Experts of a small language model.
Size: 8 layers, width 160, vocabulary 11949, 28.5M parameters.
Experts: 96 SwiGLU neurons an expert, 2 picks a token.
Training: a variant of Adam for the experts, 454M tokens, 7548 steps.
Below are experts of layer 4 (counted from 0) of a mixture-of-experts language model. Rows are named gate (a neuron's input weights, with its number), up (a neuron's input weights, with its number) and show model dimensions 0-159. Each number is 200 + 20 x the weight over its row's rms, rounded and kept within 0 to 999.
Before each expert's rows: a language model's description of what the expert responds to. This comes from a sample of Wikipedia text that the model never trained on.

# expert 25
It responds to: Slavic/Nordic name pieces. Middle and final pieces of Scandinavian, Slavic and other foreign names, such as Stock-hol-m, Spl-it, -ski, plus Avenue and Bridge.
gate0,195,220,199,207,178,179,186,188,175,219,228,154,208,206,234,206,230,176,173,238,201,175,174,219,186,229,193,197,193,204,197,202,203,198,201,211,239,211,217,229,196,210,216,221,154,198,183,181,223,237,228,185,200,192,177,177,237,222,187,197,188,195,174,194,208,189,218,179,188,223,182,228,219,204,255,216,182,218,184,224,173,202,201,208,176,205,216,164,195,199,212,225,197,196,205,211,205,223,239,210,220,197,232,186,191,167,181,210,210,221,220,193,204,211,222,205,168,196,192,190,191,246,219,217,202,184,199,196,173,204,196,190,180,199,193,178,234,203,193,199,204,148,212,203,210,217,185,187,180,194,149,215,238,169,230,179,198,211,206,198
up0,167,215,186,177,207,179,207,192,239,205,196,207,209,204,195,184,217,206,225,197,193,206,168,182,212,224,188,197,212,211,177,240,212,219,181,211,217,220,239,185,199,180,207,232,210,225,205,179,220,168,199,207,187,238,179,204,170,201,220,200,191,197,167,218,211,168,207,212,206,220,166,200,223,189,208,175,186,215,158,229,174,197,173,233,231,152,199,212,202,227,202,183,190,155,240,187,207,213,217,202,242,212,229,197,205,140,178,211,211,200,200,207,211,214,187,200,237,195,233,185,191,176,171,202,188,182,199,194,194,193,196,206,199,192,231,178,185,217,155,175,207,181,203,168,205,216,204,187,201,174,171,185,201,196,172,216,177,205,209,202

# expert 8
It responds to: Word-initial consonant pieces. Single lowercase consonant pieces starting a split word after a space, often after "the" or "a", e.g. st(yles), g(able), c, b.
gate0,221,232,200,248,178,215,183,217,168,216,203,205,198,222,191,186,211,232,184,186,228,193,199,194,231,189,233,200,220,206,192,208,207,208,214,270,189,185,192,231,200,203,207,165,183,216,202,195,174,207,199,237,217,214,176,214,219,202,215,206,207,193,215,163,204,187,210,204,201,210,209,187,199,171,189,187,179,181,209,220,189,196,239,203,203,197,188,164,215,193,196,212,189,205,216,213,170,218,233,161,182,215,205,211,195,254,194,218,248,210,223,181,184,215,200,230,186,208,224,191,214,183,201,208,197,199,203,180,190,210,186,190,222,192,175,209,196,204,217,207,154,143,213,191,200,163,193,200,197,226,164,187,231,169,214,191,232,199,222,234
up0,211,194,183,206,174,254,189,150,151,206,216,229,216,201,172,212,205,193,190,182,239,196,198,176,196,201,202,247,203,224,172,212,229,219,197,170,191,193,199,192,190,193,230,182,190,221,235,198,194,222,195,188,188,181,166,203,226,206,226,238,213,234,210,189,191,199,205,196,184,183,217,185,225,204,184,189,185,200,218,200,187,174,199,186,185,179,197,202,186,212,225,202,193,190,231,173,182,236,233,189,186,212,210,191,211,178,184,205,227,198,232,246,193,184,186,242,201,222,223,206,191,169,207,220,219,177,209,188,177,193,176,204,234,180,178,224,169,228,203,180,197,205,181,207,215,197,212,219,176,224,186,244,209,212,225,197,212,235,183,210

# expert 29
It responds to: Vowel-rich name endings. Vowel-heavy final syllables of non-English names, mostly Japanese, Slavic, Asian, as in Kait-o, Shu-ai, Yoko, -ić, -ova.
gate0,170,200,193,178,207,181,189,193,204,206,203,163,199,229,234,203,197,193,188,212,197,202,162,214,170,159,188,193,183,199,209,189,201,203,178,204,215,211,186,191,178,213,259,170,224,204,234,212,221,175,213,236,215,182,165,211,208,193,190,196,196,216,164,212,237,179,230,249,198,191,200,185,219,199,230,218,187,185,202,203,207,229,226,173,180,206,159,190,172,190,231,215,205,205,218,182,212,185,200,199,206,186,208,200,188,197,168,222,183,205,209,178,216,235,199,245,208,188,205,198,203,189,206,237,212,222,198,199,184,190,209,229,230,208,167,238,203,152,234,176,176,175,185,190,192,226,199,203,190,200,195,210,239,188,220,195,236,192,182,206
up0,204,236,178,223,208,189,166,214,221,175,225,193,196,162,176,205,208,213,177,214,214,180,216,194,195,189,211,225,201,213,144,222,207,218,204,206,190,228,156,218,193,212,214,180,195,198,192,201,193,200,208,202,211,212,207,190,205,193,218,230,199,210,199,173,178,203,204,204,203,175,209,184,215,221,177,203,224,184,178,176,181,180,181,186,204,196,208,212,210,203,178,178,193,202,196,209,189,198,173,209,176,177,206,214,203,196,224,170,214,206,137,217,195,147,223,181,178,226,178,226,188,203,248,209,178,214,195,209,201,212,177,180,175,216,219,178,162,220,215,229,266,200,194,231,207,179,204,171,189,171,226,236,171,213,220,224,196,218,205,195